config.yaml
lr_router: 0.000321
num_attention_heads: 6
head_dim: 64
positions: "learned"
init_std_up: 0.0278
init_std_down: 0.00593
weight_decay: 1.4
schedule: "wsd"
decay_shape: "linear"
max_seq_len: 512
train_tokens: 1066000000
dataset: "wikipedia_en"
Below are experts of layer 7 (counted from 0) of a mixture-of-experts language model. Rows are named router (the router's row for the expert), up (a neuron's input weights, with its number), down (a neuron's output weights, with its number) and show model dimensions 96-143. Each number is 128 + 24 x the weight over its row's rms, rounded and kept within 0 to 255. Numbers have three digits each.
After each expert's rows: "gets" lists some tokens that make up at least twice as much of what it gets as of all text; "comes before" lists some tokens at least twice as common just after its tokens as in all text. This comes from a sample of Wikipedia text that the model never trained on. Tokens count by the router's weight.

# expert 89
router:140147114127131156100166107139112120120154122137145066133105118140127123108103132162112138142102144134124166131112171083114103149058112156097053
up0:119133159102125107095154159121141094130138165126132119137130116124100143118141169124089134124141119196150102180172133104128161137115189092088119
down0:131090128136154099136120111116149137114100115112158119117123125150179091152124165110163132132169099129144162134122159092107103134082132118167122
up1:138131129104151118121141119133133157150127110128126145122095124097165135146171193144100122176124138127124132083128108087139139151135129169130118
down1:145146189145116098173138081102094112100143169148086114157105120128139110178153113080163152119126145107165114109150106137107160154128140117128127
up2:090139125116136125187093142137111114172106101138152140181132115121140165137155130131137133086121145104098164131107165110116161177156125154118065
down2:106122121146111133128143101132141163102090101168116143104097131127117099107166121182140114105157133070144153113110157138164141090127104133116104
gets: " under", " out", " over", " than", " Under", " post"
comes before: " of", " the", "ground", "standing", "grad", "view"

# expert 18
router:133104143135117134146142128226114179154133148125169092131083126110154117087105129146131109144109068174146174135112129105102156158126108168078115
up0:135109150134138113137195126132142128173117119097155160180159144130132118154071123119134150114106151127115140176144156089130111139154103123158149
down0:104108121114123094124150113137141129160120144082139177171123153138126062094121113110129164148131137094118093147119113131141132134095120138115127
up1:112086145137132095140180146135129103124164129160130107139111135117166133093117116151116152159152130172130093158114110130108130080114130143149101
down1:144116137151091108081118116131141124155132140153125106135134137127148093098099144094138135139133146143116146141083153135122141119112100141126152
up2:146145126126108087137139145148120110132100133076126103128109105169114147115102124126089121123170099129117138106118119123134101135107102145112138
down2:148122122101137097142144116098165128159077158128130123096125149121159136088159118100112089097133107163157116135146146101136149141126139118155103
gets: " University", " League", " Party", " School", " Court", " Council"
comes before: " of", ",", " (", ".", " in", " for"

# expert 201
router:144116117113110096129175145179099139161080150141144119174118115112158141132100142130118132142160053159117156144136150117101109178118099146123106
up0:153113138116117133104117096161110150135118090107120095112118164110168121095122151159103102144114104115110150103094164117169130150129111126106095
down0:098141131098179089100163141116122103127144178112133120117125170167139154094143148099136157120168134162117095099131138150105108138133155111116149
up1:155138131135115122127153116139121131128153096129165102166134119147111123130081131123083095083165131128155127191135152074138124143085157130123124
down1:139100160103148097173129114145143154145113129114126079146129090161147100143152172146112120129092091092120157142149133130085168109124147076137093
up2:150101171063103127122091123138157146125129170128136108129122128089125145095135189127137119128141120141142169113146131096150130172108131137116057
down2:121121151149152146110110121134173113099124152105096132120123118134157142162136127149111110133163137086167152136072108147111136119177155123174100
gets: ")", "on", "son", "e", "er", "man"
comes before: " |", " (", ",", "\n", ";", " and"

# expert 239
router:129136122125097147101132144227105131118106130105156110159102119111138150099098159156136137160147106162121149122139163088107145151111133125128115
up0:099084135095130107145129124112121137091135177145160110132121142125160128108142123102096136134073125121159103145172124097142110106128149157113104
down0:105073113118084150106124097107132125111128104117140111150152109142126126095116135093160160072148113105134094147071155152118151141137120139126107
up1:165133164082127164090134142123122146089124113179132113128142151106153116137145122152102106084104148101128088177128162155107111090114084143124124
down1:137127137090134084094113100137106105147132128178154079126113160129114166134091106134168145149105111096131127121125163111139136156135126141141121
up2:128126134109111097136116130156174131161133085151087118104127134097151097151126150124098143096106123084151100101137113117136122087077129137113131
down2:106143103094120091146079119148128147109120167138134098126132151132122109143119098107150124101129160154118135113094121123120109139092123140117133
gets: ".", " .", " al", " AP"
comes before: "\n\n", "5", "S", "0", " The", "m"

# expert 97
router:136118113102121120094121132172095179183082127161115101123111118131172115131129132146132119159146098175126127104119135120126147140113094158094132
up0:130122137084124191159112158130128144181120129080148109136161100131128134079146144149148160120092089122137162140146172131166139120109130167093140
down0:145114132114098155144121143126097158094093145152109140151126116153110116118154128156157094110111140166150122125187129153066159130126105114131145
up1:131165118090127156124176134135123177165096136116109149120129145110090128134122148111102115092119134160085127144132148122172097125113121102181139
down1:121123142112146093151161122143146108158070114140171112136120143099177152109150133121141117075118108174115162153129112086129140124127133091151087
up2:167119153137119122149109122141130201114200143146147127124136129163106135125141147107120140150095156081121122108140078124120159160110131178122120
down2:120146151126101169130135097099155128137135128110160088169167119130105120126105120101154171147116140085163101121135148147118163140138118128098180
gets: " It", " which", " it", "s", " that", " film"
comes before: " was", " is", " were", " are", " has", " of"

# expert 99
router:140076134114066134148120098175102162137092137117139067122091120120185108095115133139138125166128105133071150110133181120116140137074119116113095
up0:133093126124162119135136113130144092138104135110121139140130164126127158122092163134122096169112154151154131130168114105119124118158126136112125
down0:117133100093100092109126170089105109083140143112114177121131105121104091140089164104114117095166088117116112129148146144100115109125133153107098
up1:128101128134137132098126121136123120159093186116128133135142101160116113116113140132112078126147150200168118173181173124127130133137150134181121
down1:108096062113120137156143151134089139160111161097135159146154082134137151114138152154183178155128124151104176119122134140110165149095142150152138
up2:165139105123118201110120138127146129102122146140146123139108144059131128109098123123137146079169161124165129126104135124155098122123113128093103
down2:087144121147112125087123148081156107130156153146108117143100084111078115164115123113128176150121082137112149089147134155137107115115107144080133
gets: " 1", " 3", " 2", " 6", " 4", " 5"
comes before: ",", "–", "°", " |", " August", " September"

# expert 173
router:123110139089104138109146118201127105126132133114135124110106103109142163127120139148133126153131111113096121121094151077115141163076135139143124
up0:141131170139129112139125107137145137144132153106120139161120114105118121133126178083088113115115141137142137158132079075130138127101094152103097
down0:129159134114139094174098125130142146110119116124114132122135121102101153145122158121103136089112137125077114100086126121123114107183091147154143
up1:147094134141126102133143101121136109133186133093160106110096157150127141104138111126089129148158141143155145138115121093116168124128128095118111
down1:156145117114094102062083127133130142141138098142154151136130160123105132069136158150090168101107131106119097104131118177136144113146121146122109
up2:105165124125140097127112124136159102132139106140109114138073112147114131134138119094134103172093120133142167104132165143126147191127089112140145
down2:162137130131157133174100132112124119102144195119106119143124143104125124125141180084110175141146185130114144133130141101105193136124123135131095
gets: "tt", "ck", "mb", "ff", "nd", "ll"
comes before: "er", "ing", "y", "le", "ed", "s"

# expert 124
router:151122163121079149133123120194133156170093144136122110153121090127164145137119135128104079130115111166119138129095164062153109154121096130102104
up0:132134145127139121132121127157100085106153133198146078103064164124108139134137169152081119138148157124148105081140138126115084090129114104122114
down0:137117116105142123131094167105182081125134093056157045171105148101143113140111138153113135136113128137145148129115131163181109128094149153180140
up1:125119125086111159137106147153127078127096099133130098136137129151087099135072127127097140095122052147123135160148106108095139117181101118097112
down1:118125143117142116101111135161137147118130133124177148134139131206107140156123137099167096105148151131117096151109115116121118153127126120135188
up2:117138136089112170152111107149138102123125120128112142107131166144130179099142097106100109112129123082132091129112166126131129122095139106147109
down2:141147103123152163127140173125154165152133124128135149140149106150155138134157130094121132119164133088125178110175150150107193096107114157122120
gets: " MPC", " 0", "0", " —", " ·", " m"
comes before: " |", ".", " ·", " km", " m", ";"

# expert 83
router:108098156121073121135168101153089154145100142149130085154130107086151149102103153161121115132156066135139134133135138077110131146110123127127125
up0:167091130108127105102153126146107134106138112143170126137109117119159171133071164125128089173108137154106126103108116122115121136120127133116100
down0:108086087107174117122191123155120158112128146144142186081083129155181146102129118143148127143138121148141135192115147136165134153117127093161144
up1:158100122143120105112095167128135157103106161146163115077116096107086140156134108134108122075104107127125154081125140121133138135113126163106143
down1:131142131136136118113137113128119093112160157125148182078112092161125114098153136123143128122074125166096097088169112147165116118115139112136135
up2:123119144117137121131109149120131077136137107152146132158137114149137182086122133137134137108088149151132159114109114152104122106162131134107129
down2:136117141135138111141149129115101113142158073177077097112128140113119150117136126101133160103087119090177114105126136150126087148117132101160134
gets: "=", ".", "Scientific", "|", " =", " information"
comes before: "=", "\n", " classification", "\n\n", ":", " The"

# expert 61
router:163112166094093139134126126162091161142104104118113090122087105131146131071119131154110126143119075146092165126121167107119130152070098119131098
up0:144110115177092169092119111134183130096141166153161154087162157121120122113123142108177106150134137120166125156168125148081115120130163161117131
down0:133132107102112165092143111098121082103126138162117152135111146103105120126130100151119129129132141120119188164111138113119152132125161107099098
up1:123105128147123158154117127131105077156102164144123126158151140141092120176153125143092120123157108163177154125074157111099116131174131130098182
down1:180106125132041163104109162133105116113125118129096158135138101107120140124098106125124133102154120123112136116151164122107073122165125154133111
up2:089123172171164142114127126119145122134104116111151146150111121101110107119147107102107107114126110101154116120135141123112130100143145129105112
down2:099090117096126088129087145121113145153124100102125113128105098136153129128138125123128146137106125091134142141126149119116123106124151107162121
gets: " 1", "0", "5", " 2", "8", "6"
comes before: ",", ".", "%", "0", " km", "th"

# expert 81
router:135116127109095116078150108182085152131103129152134101130109116098136145113092169137136120167159090156110177140143169099106133185108138126131115
up0:126143125085118135130093165127174135098139137102077103122132121089116118099122111145120143127110141075121160142142091144118123120128149122155125
down0:162133111135125112085159116176121106146150086126093089128127130139137199124093141112160133121113097143139083161109153155116122160139094164145128
up1:134145109113107141121161123126102136173117156122148126145109141118114124091129120121109130141138126183100112187091151123125121111116141101092113
down1:086140121087104118093157172131153083131135118128122119091124155129125146127111129091092104149122112114095180101165135116104156165215127133120137
up2:127128127138132113146109143132149145146123074149131074147135128172110127116121138163114134079100144102138192106149132111119120130131129136177115
down2:159096093140121105108153114099081114172105123124100100163138175136101118147119121130146173110141151075149109155078129131139085086150132098101113
gets: ".", " .", "\"", "?", "!", "”"
comes before: "\n\n", " The", " In", " It", " He", " This"

# expert 225
router:125107105125113127105126088175104186131134125125159107123095103110162134103116138133137122132128086144138143104097133104127134179092120166096117
up0:098154097101138173077101135117176081129121148121097123131113167108127103141092143131107103171162163104111124154136125101160118125117100145129127
down0:107085100151116126136144102109154128091159122044120075151150143115136111154137118153125118139161095093112179116113096125127124119072104119163136
up1:148111120089116162171114107148149133104127106136167161132127132118172120130121124179119140133150166099112136100125123131128139135121104095140108
down1:137155110149110149111143155094182137122105166178138135152125161123114169164121172101176118092141172078128120126085123163141082149145137134134140
up2:129159088105154105120108140144124139115144115174090106116129110124106130179151137137104140122168147111130135095094130106126149148088112127083120
down2:113157076093098141108143160100154132120125117124123135142082102124088082142164122116150140135131133111130088175071130102190153109108124107122098
gets: "er", " coach", " son", " father", "s", " brother"
comes before: "s", ",", " of", ".", " and", " in"

# expert 175
router:147101117111075125131131111152101133162079112131122106135068077128156128117132143137126122171141080148116153143125185080106140155121113122115107
up0:140116137148135171119110107132153133107142140124123151159152088131113202135115134128065132145128129163158135090119100129117097122111133150092131
down0:073116154139111140130088129113111173131112078095124095170126128147130108128122066115136120119141095120137105098158118165092157141134136120138154
up1:144161137131121139126123122137085099136119102145116119121139135115111114132106135087089108150189091122115164168139134085112135102106121166101115
down1:110110147165146107163195127117108118074120142090099160148150120136131113147130083090137126114128111141126083144158101153128139160108098138106146
up2:138082109151136178116113149130121132199124139156123147138094139099112168093128137169127121148099147143168120139133161102121121146128122107140133
down2:188069134158118089135156157091145122159157133069133117113096134151138136102121093146171148103144098153125129157141090130110146138108130109127151
gets: " 25", " 1", " 19", " 22", " 28", " 21"
comes before: " |", "–", ".", ",", "'", ";"

# expert 177
router:154080114123131127127167145200134162129143151116166080109093093143158132120133136145156106145098110170127115147148145107087117165106119142086091
up0:148154163133139166162105114156109123150097147156122101137142126101116138118113137148139110105101130149118116131149120108146109120135146162091147
down0:112142144125115113162121134158114123161119165126163140109133111114138134129115122133153153136176114126156155136123136134139151143104096123131133
up1:146130126125130167117100133152131081150140113140149151112123087141151137158125167142089129168125158161118120130152139145105086146093148117126103
down1:115112076145141149165125129098112140151097157098156109121132103140152154146096113089156131081170132183139162110119136126156108122127148126131107
up2:160094094138130190128133132161160090147103118132127079126155150142135134152120124135065153114125128156108170124130125089101101180116100131097148
down2:148193104093119043113130135083095128141143118097114167142178112177171148145112109111144169113126125127075130186146129122137105076157124125110131
gets: " County", " War", " District", " Army", " war", " north"
comes before: " of", ",", ".", " in", "s", " ("

# expert 19
router:132117118136094136103141129201094148148100115117147090127098086088129126098101161140130123157120096176109184155138170111131130176119129136129122
up0:110061135104121127131122101128132117106123172088154147167099115121128148078078146129108160105088158135127131143112188088121133105132118136122138
down0:132116110125111164130120148177082143144161119145091140157125097168115096157180141142120125120134098104079116082114061134119124123196102120142073
up1:119164149118149148100143113113221110122088113129150149134136104086117152127178119145118094157179108120157127153156106131102146126119113113109122
down1:101108091141117138107145132132137118160129104111107152119165147150158132180163096112145083136087121104112120116132122158110126138111123119141133
up2:098104115116140167114107099119125131189121101151068144148128141156145152139081140128142124101145168136122143135088146090176125166125092148137137
down2:130093137125116149109113154156136085106119147095151118115133137103095139144136159095149121096151116155125138122148116133105135148180123179132085
gets: ".", "\n\n", "\"", " .", "”"
comes before: "\n\n", " The", " He", " In", " It", " She"

# expert 85
router:127093129106118116137151118157097135142081115124138124159132075112128124125133140164144132151149061145138131144134136125085130152122093173131112
up0:121153119124106096155138124144089139151135129127120127092106134093156106120100148147110125139156161138131140156124151114099160134103102111136058
down0:131082125121147140162103138110112099101155129136163086138152113135154066143120150172109130069113134141130160089130133128167115134178094133139145
up1:166109122148090131102151136159111121129116146112122114148096146118157160120112156137131128135126159114112123113083143048122102147139122138103081
down1:168136156110130087122100095124108162102114105111172081168150151133134085149131099152058150099068072123166115121140129157105150097142124106119140
up2:146122103128112166104134108175141125170129157170154078120106125110170141085117141116107164143155142136111145196116149111136103100109116130104118
down2:130132117155107131113148124122121120124121132117151155156150130085121134143126136132126143139104112146136157061147114110150147115145129088153135
gets: "s", ")", "\"", " him", " region", " them"
comes before: ".", ",", " and", ";", " in", " to"

# expert 147
router:164108134102053117144148123179096166133109134121137072135120115085132132081103166139140129150106099125114134131119137105115132141095130130113121
up0:144113125161073121075147124151133112135106115157131137079135139139145119117116129128150111116183169142109093142066120171136106093119113130114123
down0:118155124138116163117111123155137108120160154087134115137091128175152105138097164142149133115170116137128116101145107135133129113096133132132151
up1:105114154136142107093105121130140130152130153128121076153114170132116102151106093181087096158132134141149118146128119146114109111188112108127153
down1:072139128095076113090146193052147099134126118136170146108097130120095160131125110149091092142119112126130128154125152113130121129113184124140085
up2:140112115097107134134122104144102124137104146138132129108154162106095161161100159124091153179126121120191115161118107103147130141097120162139151
down2:141138155129129123127107138145167119174162143116145097130110129127159078126165117120103126156138159098170167149127135133120147143071101083118101
gets: "0", "1", "2", "Note", "3", "4"
comes before: ")", ".", "–", " ft", "%", " m"

# expert 212
router:155100153087109148124167111143099148156137135162150110134091122100122142106072154137131123142113116159101150125134168099102114122114123149109087
up0:107168143131120136148150079127148105092120139115116147156153083152117160104139118110104075122178124158085107116068129109171121158115111108193109
down0:169132128138169061139117128099153121109114171146105122111151085124143124095128133157180142158096135129155084108156153132110132139140117154138108
up1:169125108127121120141136112118116141113128138119118114160097131160138136161120119126116113118124144119109124140150085152115172127174097155092100
down1:128128145163144145147112128135085094191118127118170157116123133124093169130081134093136119099121142139114116107109147136110128135152143121170115
up2:113144128160122064118162118144133120117132145074144108156101124123142148137130127125136084132162151147103145131118082160076128118109099106126136
down2:135154134094139145128128080101139126098142120139154103119131147124117164121090148132112123106112092155159132155156166126138144065128084113121119
gets: " in", " In", "In", " on", " during", " by"
comes before: " the", " a", " his", " 18", " addition", "iti"

# expert 86
router:139109126136118140125131076171135145121096192117116083144129115089158160049149174180147101151134115156092117121110138137113157155088158088153111
up0:150143136127115148155202091163094152117130150114133082120120104136178123136133154115171108133139101103111156128117092103079081128152133139113122
down0:144161119061098153111121114149146158124137117126112186129097106117128163125111117094115160122129146139111113130105072115094109118112104149131135
up1:126081122129118118106126124130084144125112151143162170096155104130157142126134112142101096133114127128116115095139115124159129125158082112130140
down1:139113117136064107151086098148102109094139172116098170147168124133125103150115191145150108121117137154177129111113149178180143130140186133115110
up2:082131131148118168118103093132090145116127121168119101146118124129094158130109122160157186087167131094136143112142204120169090131136121121141149
down2:096115115081117138085108122122127079125129129092101129160149134153109137116186135106131074132122107166129114156136112169143117115151104133102139
gets: "th", "x", "h", "rd", " second", "ith"
comes before: " century", " |", "ough", " place", "ird", " round"

# expert 42
router:114126121103105105146163096203130167127125127120182087120112135145140169110132171183142131130111098168128179127119144120137114186125103179113133
up0:139125109178098136106116121132129130104123131175145182174138102151105130101140139090115137134143131079113105137154118083120140086104101083126128
down0:148177136147140107136105114115147139075141140153164126062098095141150158126099127134121081131107136132133114117120142128153118105150100137125161
up1:109128119141142140122138093140130134117112121154135126138128160092132202125107145160095120125155113118116066137105104164101103162149103117184144
down1:155152118156120158108124132115142132133091162151133125181107084140110113105128133122128141118154140143103142077138079161132119157171136133154108
up2:133113142150105110069140113155113118134135130124129136119149127135104165146130111158120133160086131129125114163159127132140159157075117109122146
down2:138136145133112131133153148147092132141142144114083133093120161132103084130099115131159130140100076138136121109112131158141115162157097117154152
gets: "on", "ton", " City", "e", "ham", "ford"
comes before: ",", " |", " City", " United", " Town", " ("

# expert 91
router:130126118108143166103191097193138124142096156128096115136139119145166144100114131178132101169139089157102124169161121118123140176117095092132118
up0:139109179123132173164153119140142125153138090102124110119108090137107186149098064115185190147126054144126125117128125129123066160108120123115113
down0:171131118109105121158140140130107112143086155079136160110113134158076054150137173105109116090142127140141117154114105152110129108131092127110111
up1:135111130125101099120165096119130121121095162189132144114107125126077115117144100101112172112125149145134150094121136162125114134158108118103110
down1:110150102117114111138119167121138139124140086096115144140098135150110101138120160149172153102131062154124182110146138163126103157125113082131129
up2:130101155175107140126149111140102104153175094130138082124076104141118133069150117175134121183113127085129140134143095114131115111166128121167112
down2:102142094115101121151117103095112151106133120122107144141125123128135165118140131100126154120146124134115138130107118150109152132097123135117150
gets: "ti", "hi", "gi", "bi", "ki", "mi"
comes before: "on", "a", "c", "s", "da", "an"

# expert 72
router:127108140096134139094171093187119120137120176147109160145142117103154124100125125161114115156152104123139111110143119111124143123093106100110122
up0:104121147123109136143162087136140103156136119083105108102107064121099146114138142118112120139134108129170145134140088134123079207131132121157130
down0:091144146102134102143115114142158092115108143097118092105119140139135139138162152151123115123165087126112124101127127133138097135142142146137123
up1:109136171136133136130166139125141116126141136101124108127146163173112129101104144158120159157132143121095128129128144122157139180102152163133114
down1:107109122131080114098124160110074127135120138146110113123126131104106140153144113148087183134117100148111109150151136111108133119137072132118102
up2:127129130135129160162167118122155105108107129106107113140120110178123135114133157112152162188174138122108139104147121102150107142123144135102118
down2:162152093127133125124158121147144104162193135127112169112130144160117140111121118147107163097104076127122106140139111127120177101110112134115171
gets: "ti", "ci", "ici", "mi", "iti", "ali"
comes before: "on", "ng", "ti", "lit", "cal", "ve"

# expert 228
router:177110137142141169145171115200084140125130107137132120170121086112137142130106128185122110121137128121102146117147148098105143117097130115087128
up0:143126119096110158163171127139112113128122122138098098130157126098127137136126108082084145117133157146096125139111120068114130124128168175154094
down0:117111146132093066099112109150165123149107114100139142130134126088167120117122128102129155125094113123126110161072103120088154151148156134078139
up1:096122155110155130096138097122140132126134151172134112160110109056125156124151109145157146113113145134166131104160077105125142156122136152146094
down1:142115126113135095122097153159119097106134108182121125112154099125129111059132155119098157081168152149125143098104124111156124068131099148082163
up2:174139163116113120168101141138147113126137092105135111140096141135129140133120132115128097168160127140075157113115159120137162135137119122156120
down2:106140105142121142160139127123097118146134201119115121142153087140133146140131113111155140120120097152115129137159089126130096096146157116083146
gets: " United", "si", " New", " res", " cons", " Res"
comes before: " States", " York", " Kingdom", "ng", "on", " Zealand"

# expert 210
router:152105117134101102109124099183124195135135127144179136119110127095166136103096119159149138150092101103130129109091155106120153176094130138089105
up0:145088140127123118117121079127126120136148155128185126160111127126131144128150134127131171119105142129129150121079128147090123126120150114097119
down0:152135122176126131110101122129130126102120161167122134128085155129119147093131127170171111098126119089126099123165140178085127104173145118128175
up1:123141074098111117149124134137074102132122142150122108123145117162132094135162152105143141125127139135125111138139146156142135135146081114111115
down1:129111153074085123140131155125147108128148172157090142079102109121116094097147133165122155107135131105126091210132201153129108111104084103136104
up2:144140150160160146160139130126132148114149136148120087147118129114149144114095126149096187117119119165105133151167140106116108136151181163115113
down2:150115127129144174114125117147113112104117121115147122131131058159092158170121171077124165107111127133104101142097156141151175135136145142155144
gets: " team", " album", " series", " film", " season", " group"
comes before: " of", ",", ".", "s", " was", "'"

# expert 123
router:123141162128125126158134100188113132162138121116145104127118107133156162086138176150106140149123102142108177139141149132114128172130147153090116
up0:125135132123139124095144125132118112136143140142127126135154141137163131148157129102098144145126105151104103159127133098088138134143132135143117
down0:116112109110134096127105115132144142198130125116108131106140093154132068111082111117178144176121134103183141096105124149130147168143131143117185
up1:126116074101121151112138119117124131143143102144118147128166091147129178100110082117107144167140091100150171116124157111111143098124078114166142
down1:100155142190133153076149165070129115165160090084161139144119169133098112117101110131105140109127129123091156115143150150157113153104169143123161
up2:113147102086154088111162109137157158112121120168103145109116098146130135075140124113118103117078110148133113102138092152161110141128125114163145
down2:120111134112100114125115107117128129096072100087115119138125104184118134100138109096114143093120133129141116155113133178093167157130143111142119
gets: "s", " Chicago", " York", " Philadelphia", " @", "gers"
comes before: " |", "s", " (", " Red", " City", " State"

# expert 250
router:157118095114126147131156091163122170116172128120143084115113116149150140123127151138148125124110137140128157141109167091082114161054109148099062
up0:128111138123127155148161128148100114132112118117145133089150096130094188162144156136116081122124091132132142111116095113110097136146144105126159
down0:090134156110151111138086143121092132106137074104124125150115110114133127116121149140123132159124103144113117094117133129114196106128123143158168
up1:125131157185164130137099171139112089162130114101127104135155156161139117122141137134095127141115152117103146122145132083074116137115121121124120
down1:142105155117119151135091117120111134117127126150141118118039114133142138137144105107135122117176140087146136104119114139122155128091111130133135
up2:118084117112117107099123093118135123135111135132126128096117110130147119125132075193163128125133156154118098099126178110129127095150101139130124
down2:160138119152125137082163126097137120105130101119119124152135140142171140105143094120109135131120196158113097178099173147120127110146123137109139
gets: " back", " off", " home", " water", " out", " down"
comes before: " of", " to", "s", " with", " and", "town"

# expert 48
router:149108159118087168133150119134096165155151139150172112111100098130115131113070157141117133153114126167098174123109174108093121139099118157112077
up0:132111156133155142071143100126148161127143125105088088104137105131131138041126154150113118150102138147146145096123139150129105159123152121089126
down0:151121099078155108117128132140169139108111139180140136120097102145105148128089096069127106101127103117167164108125147129162147086147084075117133
up1:106112125106109131100134138132138118164111080105110135132086137171144127108122139124157117114128084127085131117076158129122073108122104127134138
down1:134114138126118112102096070082135114094151163120131139146092091161136119192114155146088135153116120182143113103104083124175065103121104133117150
up2:123138172122126144149106152133091128132133148155175106135094140136137147137127098130115115126161112169132101115163135119093117137087181123151138
down2:123130173130096141112129119099130133152152150144166146091141152085155108144114122114118149171167107132096118123095143157112154200143145093177136
gets: " in", " In", "In", " from", " during", " of"
comes before: " the", " 18", " a", " his", " 2013", " 2014"

# expert 7
router:156129129111062153127153114130093142134116129135166064149132122118139143096071167164105113145103126176142165130102180082127101140119130130082086
up0:115127106152161131097145122130117114144143105163136140094134113136140171104084123149167122107104094117115108092159129090089159137138141129105128
down0:131106133100165146100125116091136130151129147151167160172141108157104128139138154156136113097128154147123124130106123088150131126168143099091137
up1:176119101131127128138162134133151135155107142160091151147123156145112124101165134168126104104126132170139144121165113123123131156093154128095094
down1:144157141142084135129154126120135119130061169118122125193143144122118149140133133153145133134129113147107158108079159105146143098137151125095076
up2:117096133123134117124134158133110115103143103111148147094110127092145136132140129131122115129141180095145174132104140090118138147136084133124135
down2:109127137152139138148129149070095138135095146139146097141175113135092094124103142097073146092097122125105154128130154153131114126131123156150125
gets: " of", " for", " with", " by", " from", " to"
comes before: " the", " a", " his", " an", " its", " their"

# expert 182
router:168120143098092142104181099133110132128144118138159084136118103137127132114086143174100126157103133153126167134136181079134104144114135139089079
up0:151162097089104111122133125133129117123135186181134134102131161098123121090191139139124140086170125121119101166177159187138084134120100128108140
down0:096143116133124117109151164120125112138120181135103095100100147128134128128107122150147144134129154120111111136132129135163125123118107111127128
up1:072152116134138112119154129128113124139102138113106067156120125114157119083144146139132116162122148192120106125121106117154117123142086121112143
down1:123143135078124057116118145115154144134131096144148121162152076122137116145115111098140132114099114087090151132141136157076141113144129128113127
up2:099100053121153158131136125128147176147128158139130130181133154145120151116133167140136179134129178080139112139097140114139094082149165126132144
down2:113140134109113108158093142147125156110129124130124108127083134116111088138129112151168115143107122109107134133142109137137108130146127167153149
gets: " for", " on", " by", " after", " with", " of"
comes before: " the", " a", " his", " its", " their", " example"

# expert 139
router:147129120124146140138170138227132126154109113134138100112104101142160154085135158160098127153138073196081171133136125092115117171124113111095120
up0:136142136137160102138136148112112109107143136121114137127128092120093107114095183140145125183113083113099103141088143117172110143111177176104125
down0:110134070154145166118150146119116100124136127179145155137115138128106143129145114113159151102122116090147110117139164102152152151089115128125103
up1:130113121097108117114170105103137138152133145146158136132124109125135120127130157147098122146127140091156118083104128095120131147124084090130155
down1:151135130084145175135100122148133179113143137109109068137134096140129104129098078129098141120088114136132118066169125122157132105092114103150166
up2:115135103163178161160118101129117153141109102174056116097096139127101129153136143124134180103135133132168124114107131116123133130148101141124109
down2:147117091121134171161107144145122141115134116121102135093162100121115114151075156121116123140142098124114119141120099165125120131092124141132144
gets: "a", "n", "i", "ton", "e", "h"
comes before: ",", " County", " River", ".", " and", " ("